From a checkpoint of a small mixture-of-experts model trained on Wikipedia.
Size: 12 layers, 87.8M parameters.
Below are experts of layer 4 (counted from 0) of a mixture-of-experts language model. Rows are named router (the router's row for the expert), gate (a neuron's input weights, with its number), up (a neuron's input weights, with its number), down (a neuron's output weights, with its number) and show model dimensions 128-191. Each number is 128 + 24 x the weight over its row's rms, rounded and kept within 0 to 255. Numbers have three digits each.
After each expert's rows: "mostly gets" lists some tokens that are sent to it at least half of the time; "gets" lists some tokens that make up at least twice as much of what it gets as of all text. This comes from a sample of Wikipedia text that the model never trained on. Tokens count by the router's weight.

# expert 12
router:082135162076179128129131140112142119144096120130123133174146152127114137127126152171111142136124133116076145111136133117124160130145093142142110127178095149129144154122121124166117160117111158
gate0:120170127147137124085134148096132100160118109159136097137142137116137104170148143117114167125072109132123146116123077141199117116127131117149102104119130143117165088111110108128154109123135129
up0:149164096127131120150154157111125147143124115090131151161113121102140145128150162130103087144146132097085080124154076158127166138145126090182111086161161145137100130134139126126132143143149117
down0:131161093137139112157173146139131128141122141126081100096149135159119108118096091100113172132150141143159109128131115160145117146140105122150151126083144092164152110129087087146142174094106129
gate1:080136146119148096123182159114103102100102077105110124161176122108162061109156107090126143133114149110117164110121128127126149139135194143153142084151139112141113132126186122124187116147116136
up1:094118121090107134091121155094120108094113063099128096134115131182134127136145122141129128123088112131135079149114152142127139122135115114130146128130113144137126147125128168165093132138114144
down1:114128121154117128189092124095164080158129127106118134115166114141118131120146148123145119155143145103160182137149122170143147116164107129120135155122129109125110121139112130092149097110155102
mostly gets: " well", " land", " inter", " William", " Died", " George"
gets: "5", "0", " B", "3", "8", " which"

# expert 10
router:096121158109110135083140111150082153131157130129111096143117128111176147145175149130103135145145127089112175082144148130125125141138111078157147152147124101110170134140115131124138102134177097
gate0:139083167124105099173141155134111186110138117132148124109137131122165107106114160121090156133121149092161111116108141111130117135094157097143122133096110157110118085084160154171128141092107134
up0:154124074110149084147132072146166049151147140106169140124120099065142129138107126097134125114098106098140151139145125114143100135112111133127115154134137124102135122093137118117100159133179117
down0:140144138106124133106142184114147150186135109131125130095126157191073116126161139145113153142122135156129151100122098161104131088146142134164086151177162103128136132161101142141119095098151130
gate1:076101143124146128124135111125131099156138118114094089159132101151126104136170101122098122128140146171139148151113179059085128140171107146133092145111099142142111082139124175175129126136116097
up1:110130173136157113148145148141111092098100135088152149140147089120060118101100179105110125096124119126097156129133152144114163110143157103145128098141127110131142138158118139112120120127151137
down1:129142099167114141095110078154098145171135131118120115108139152108129144102182116130115092116120128133129136121136101148133126145147068150094156136146135098100118149108106102134161138142134088
mostly gets: "ans", " did", " has", "och", "š", " cast"
gets: " of", " was", "0", ",", " in", " has"

# expert 13
router:112123119163114116109150114132154142163142145115142174080151133150153145166143114131153090052146093101110084130145117168140150134108159136155142109126137087153108147134122082105159140175082125
gate0:124168109173157145113134118104130106145149155113123118119166126103119135139144121134093169109140142124101123115126175112127097131129143147150151149109087119103147110144148157107113108152152108
up0:101127095178121136134137136147099150133108109185141120107134138140144130131099118121146105147079099104119147129120118154103156103122131158169131127162078116146133124126170138106131117143118108
down0:122143097101119144166083098076120095155169108076097086091081147173122097111124154161118164054118160149127169137119150145151123089129140115105137080150130143152121112121159103112114164129121133
gate1:161111114113146128120094137114137092114152144134120156132139119148093104122131148138095146126144145120082159149135110109115160130156155168138165117094135079123138117141155080159081173147142128
up1:126177127122111128096146095124165133105123136155116168127105071125181136141107117158102078143116116166136135085119128103126132113135129147141200124115143081077111107156122155148117061140176132
down1:098100121152106133121139122160137097127177126110160113093145156127064107149135148099161130178144175106132150109165098166110170187150123110128161122098143086163139081123154095144118124157133145
mostly gets: " V", " Ser", " FW", " Lee", " La", " Notes"
gets: " the", " ", "er", "\"", " (", "u"

# expert 3
router:124131118151170163109152117135137124139124153119093073131126111158082150160170139155108098080124109132157126122128120165116103169120143099153132071155161112139131177129156128096116124138113143
gate0:147155148091132137111113111140151164116097164140187132116173121148130162146122166116122123196131121125116122126147082092097132057145128119092145133127135167140115160153172141124112088133105150
up0:122106109118166127128101123115107141110101143102139121132122069140120116112153148130119131148114102105112162114168145173177122155135126129125108133161120135120145128184173064126144126129095141
down0:123111112128114156114142122142116142122123156165085105122128154138105152132162137124124128136136142153093125140140129095142165085107120106146133169086138137118145129116117042087097104105097105
gate1:126146114107139153140128148153168121144166143156086105151141106145169187138122131135130126171163145136178101101165081144153174121113116150119114137159153147123129147103117123136080168105090151
up1:120139107111098144155095167157131114149136116105112135109128147110126120155163109127122113147113138108127103069136155117161140110130171143137104143128137145149133104116146147133106119109154127
down1:124120098136107088076103121123122162110104111122181146118092094131159139128115088127138134136123161211130093149153128103127154074121077146165162125119110157104119111127111162121106119125102186
mostly gets: " September", " However", " mid", " According", " Mid", " other"
gets: " |", " the", " (", " a", " its", " September"

# expert 14
router:119127171114119124101124095155124140124139127098135132161124097143132128128112185145103102067145160146148138128147114119130119144105138132134189101140112105076168106140154138136152121124083142
gate0:164127115117194116157137090121083164138133127094122111096105137083123108090126074148107111125160128123139118152142178153141134121148132136114130094125127141136086129102103081111068156137119145
up0:170173137108127126145131165133151168140148153117110146101143162140130129184143117108097122117114151100068133132112148145117163127133136150110156142154105144089103119115156106133130126126100083
down0:132123141155129142108141122068134102086157090139098143134114096128124154087102129127118130152141134105143139156143133135143161140140165116094111098158163162112086116143145120132081121159118107
gate1:152099097181135145139131131168144113140143128119150109147144121130123155119100082141098170126130167136160114105098103134110125143129085150088116087132118082137147117120090112083118168120157104
up1:064138143141108135111076078144141151166150083110178129086148150118151111089135097124145142155121110173055121110138164128127103142073112122127127127152097167122094118137136133081130102129113102
down1:177090149096097116106168132142108102069166109165114080169102166133093144134156117091118159140103124161141128121127153124098117127149082141150142116114149126149133090107152131114079164113185112
mostly gets: " including", "°", " both", " what", "History", "|---|---|---|---|---|\n"
gets: "2", " |\n", " of", " at", " by", " first"

# expert 6
router:126080106116140161117159093132161131128142135109095099087151126082149118128142106135122095135138137136153095115144122130124127148129110159114137124170114109142167152110140117129110096152139151
gate0:122136115153137153075123097143128116151152151094138130136134135123115107085149138088094159153124128078085142169174098123180155162121113108146179176077122086148105119118129145120094117139139106
up0:124124128093095119131130118146156155162152117123101147117114111136133133129109119149141079135173113190103134157141113145132127149132106139089135119107124122107132129112069123119111107117086117
down0:152134148129151115111123124138103093121107146122104118200130097089133137103109166086117174175143157105168125113146135111089136118129132127154221122144154127086103111128152131122120127163137156
gate1:149129119124143110129097111116178125119107121139109120085154106116181102129148106125150125109110115166143145143105179150115164134156132172097123194168125173149109166148154117155100121128121131
up1:147142093100155123126144083136130146097118153138109160147132178130151168086128132113102158129099162137113111153119127127129126121073170101124110106117126123125127130161105126152113126140123141
down1:120122168114132173121152127139162114132147138144097048118123087126152098156117112167144110125157093106107121107105085131134123155140118120148143164138140142121158128082151142142098111189141116
mostly gets: " this", "ine", "her", "See", " law", " Ed"
gets: " the", " a", " his", "5", " this", ")"

# expert 7
router:118145180152183118089137122122153132148181144109132124136136122130128173124121171144114144104111094134138134130112107150141117106108131146114148123130146134159095115147119124108091167139126153
gate0:081094094170122139158127161120177126138175168130125153139116136133148147163092153124174104133145182122135137120142161106090148125135117137097124109159094162165163105137116122122116113152178130
up0:120090074106129135130127138087138140122130156124102155145154169158157113134095115156148096151084126158116111124130085141131122139103106127132164149139129091124159137141180143126149133109134124
down0:163132131087117119099153154115113087142125097153138138131117090170127125087123129124104136120136118133121120117156131159112128127101109152135143134072139149090139129122077151134130120132139143
gate1:102167144152146119126126134166134144117167137156112107143126111102084114125155153055132113143119171088136149135124118129142132125159143145106150105149090153155144099099173113145111100138096121
up1:138103155123167128125102129149151084148149147170131129142099163145106136154143103154118116129169104069141127137107097136082086192150141105167127160123167095098154170154117116149117135131119091
down1:143141129168142105138138131079128129113099105124106156138089118154127115126140145118129143172112105148097122141129124138126128103156116135117116132074146125118087143140075126117114129125094156
mostly gets: " P", " Yes", " en", " Special", " G", "—"
gets: "6", ".\n\n", " ", "\n", "1", " |\n"

# expert 5
router:127113135127142128075124144120105149119159155134136164096095131158102136104138151106125121106133140120142131092111122111113111133130154077135135139119139143127156139122092097096131113109071098
gate0:126097109173135102122116153118135105167138159153127112139107077156084131139103126116126115184146126157107127120107121148121129131164137132116167122128125149116138159127168099122162113148128123
up0:107130143142100122165141126165161162119085081101106102154084160138107087162112085151132146098080083112133119110133110161145161120141127107092118085137125118144133116093116156169149115124120149
down0:146126141147130132078131094110146112102098161118136134114106098135096105115182094109116153171143136119089171127138095136148122123167133110178124159116154141100108126135139158102126127124126144
gate1:122140124164116091121113126147098130129175103128105142118132151137114130151130137123101173158142099123098114127118093106137134134124141093095100130112165101081104126128124129089148133144106141
up1:146133168086123142162151100148137134140159102133155140129162137130138100115120179146089123149144130132098115144120119168161110114116108107120074146148132120098164129137136078165122123130173107
down1:147129142177132105171096159133146125138091103146089115111142124116103156115106124085147159041106146116143100162116106157052124132102115148132193169119155116102107098145144108141144171113105109
mostly gets: " %", " director", " Center", " Director", " def", " president"
gets: " and", " for", " in", "0", " to", " a"

# expert 15
router:080143106100103088090145118133103139120171133108145119103110130157134150148110126162126114161116112123087129147123116119102119097118158136154113118151120153095128114185130131121098116145135157
gate0:168144109125157107129101094150135107123127121098099128131162124119107085105125144128181112100106089099148156150147124129129088098125144102142153138098131112166151131110114114138111124115180130
up0:105137114111099099156173146183095117115113123151140139077128092173157106101113134144134129127123118124135120123094151101154106097114140108119132150134098115153137162132136161102095144109136089
down0:146120113176126135105117098123109114172080106107118143174116142090180143121097086141119095107138110156148112151146094146135106141135118098140144098128129150086125142110114114150139151154118092
gate1:099123157122144144128181140138119114093157121146121089133126139177162127163103107128168130121143124105145051138114103133116172113149097136145143117091114151156148115143138107106127113142120166
up1:152117110132122090119145101148146133111126159127139104102167133107163147142133104125165112136142136128120104145146111098161110154118168082148127118111138142097064060112089109146133084111156147
down1:125139090097162159095134145094120117145101151135154103144138143136105145170148092136138046154128125147106118161123117130139138116103127083139111131111146102124154157122108133060115098150083065
mostly gets: " North", " British", " Location", " km", "°E", " Ab"
gets: "1", ";", " (", " H", "a", ":"

# expert 2
router:145139143105179144107131118146136137138130128069111131119114119124139166154085145134114093116150132104136135147131120158108150120102158163113086095120142042126067109131142143086176116154147121
gate0:172145120091160139104149140146139096126139160116084144096165124112094138087156146075145088164147143133114163130137133138149181115133116106138187153160121094131129127127098101184122152099111142
up0:135107147122091154113097130120161130119118112174156148124095138109145135119129094123138114123125103134131139106108141143099089124170140138143108120137106142142084118104136109150140084083155096
down0:106124135138147166139172126144127116154139123125080138132135097126102138172149164134101103111107097174070180155065123112149151123111169104091110162093136140096141159103142138128135151179128110
gate1:089175106152086153152087141144113126106156134155137173117132146157096115163180064108132116132096128132142133080116107170094167143147089152147131142158103142105193110119124120121119118132120109
up1:060157136185074124150162152100161142162153132137104124119101125140118117150132123129118132107128129159162164178138163143096127123129098154148161138130087129119138078103109144112118149159114111
down1:128128084129138114104101144147150121099138102105140142127162159100144093191139122134140063126152145073134120091129141151138144147147131150084116130111127092127120105143120091097124133134119138
mostly gets: "'t", " Ar", " vocals", " Sand", " ar", " g"
gets: "|", "-", ",", "1", "9", ")"

# expert 4
router:122125123156112131119161103127123172123161109104112126074177139146162139164102111152147106143141109141093150112108093150119108088098129139114140161120119124149109140098133098125180138145135133
gate0:121123118105125114093118098086200160129141164150145115114143076135087117132104132101152108143120148187115115144148118125153156154108127128093137138136124114094112132137148162141115125139152118
up0:106161111105108135117102171147143144139126149147099138106138111103116134143097104136113134160134106123113151185135109092117104114140120122113137129079129154124143096144151180128127141137114125
down0:072112173139119144146157132191147154130138079131190152096113145158150118125111107142165153095123123080119081136121135127093143139099156146139115112169146129129108115147145103145095128147184175
gate1:120105138077111138126114132135105123125104185189165149122101129149152122116118120123118113153081082131152174148156112156088139139142145111119167121129163142123154089115107135114127140135130160
up1:177109108114136113114123136093132135151134129104111128172098145129130147149126124133117141057151128131140159097131120126152117107118125120172125171156159171137119134153111161146081152118118122
down1:129187148175113112069124126124137192156112126152151150123100121147109138125128165133115109145131151104139111146118092114134188124128122135112137112148100139135127167140146114179104126180115161
mostly gets: " will", "-l", " un", " Mel", " R", " moved"
gets: "8", "-", "7", " R", "–", " C"

# expert 8
router:111136112210090130125138107116152114147140083111114086107121103166136144117141164092133162137138114118123120150132108125155158132146106158115149146140158096133166133111118147151083142116126148
gate0:105133159178116099149121106129191112113110142136161113084139093134101132143123173129133103131110139090145103167115107156100132158145099125170127123153096076120138122120136112083127127104087148
up0:088125113101117129161113116142132121134118136117142100156102098147139101112098113147098121130155092124160102137105096093091144123122125152072118116126135139110168140105143127113148100179129134
down0:146170105133157104136091136120154131134143164135135110147142128100126142151169124146123122108148122122141105102143146098087084133159134123103128163090137131088131106140169090147135151152171125
gate1:129100129104132113115114119124141166194118087173131089121081118151120162142160134089095135111120156186087120189161102099131072128133159180151179121098146112113112108115113123096116157139133104
up1:133114145109138195155135139167138091166096156145154109114132126167140160115160157100123160088115116156158113107131159141120095136123163073098109160120131129138140143131110083140144130171136077
down1:141128136145158126127145148085140135129131112135120138145148122115106103108143092103143120136120131109095114107122105139151133142141150139134096133092158115096094153153146164134154101150139147
mostly gets: "\".", " under", "==", ".\n", "\"\n", " Pl"
gets: ".", "==", "\n", ".\n\n", ".\n", " from"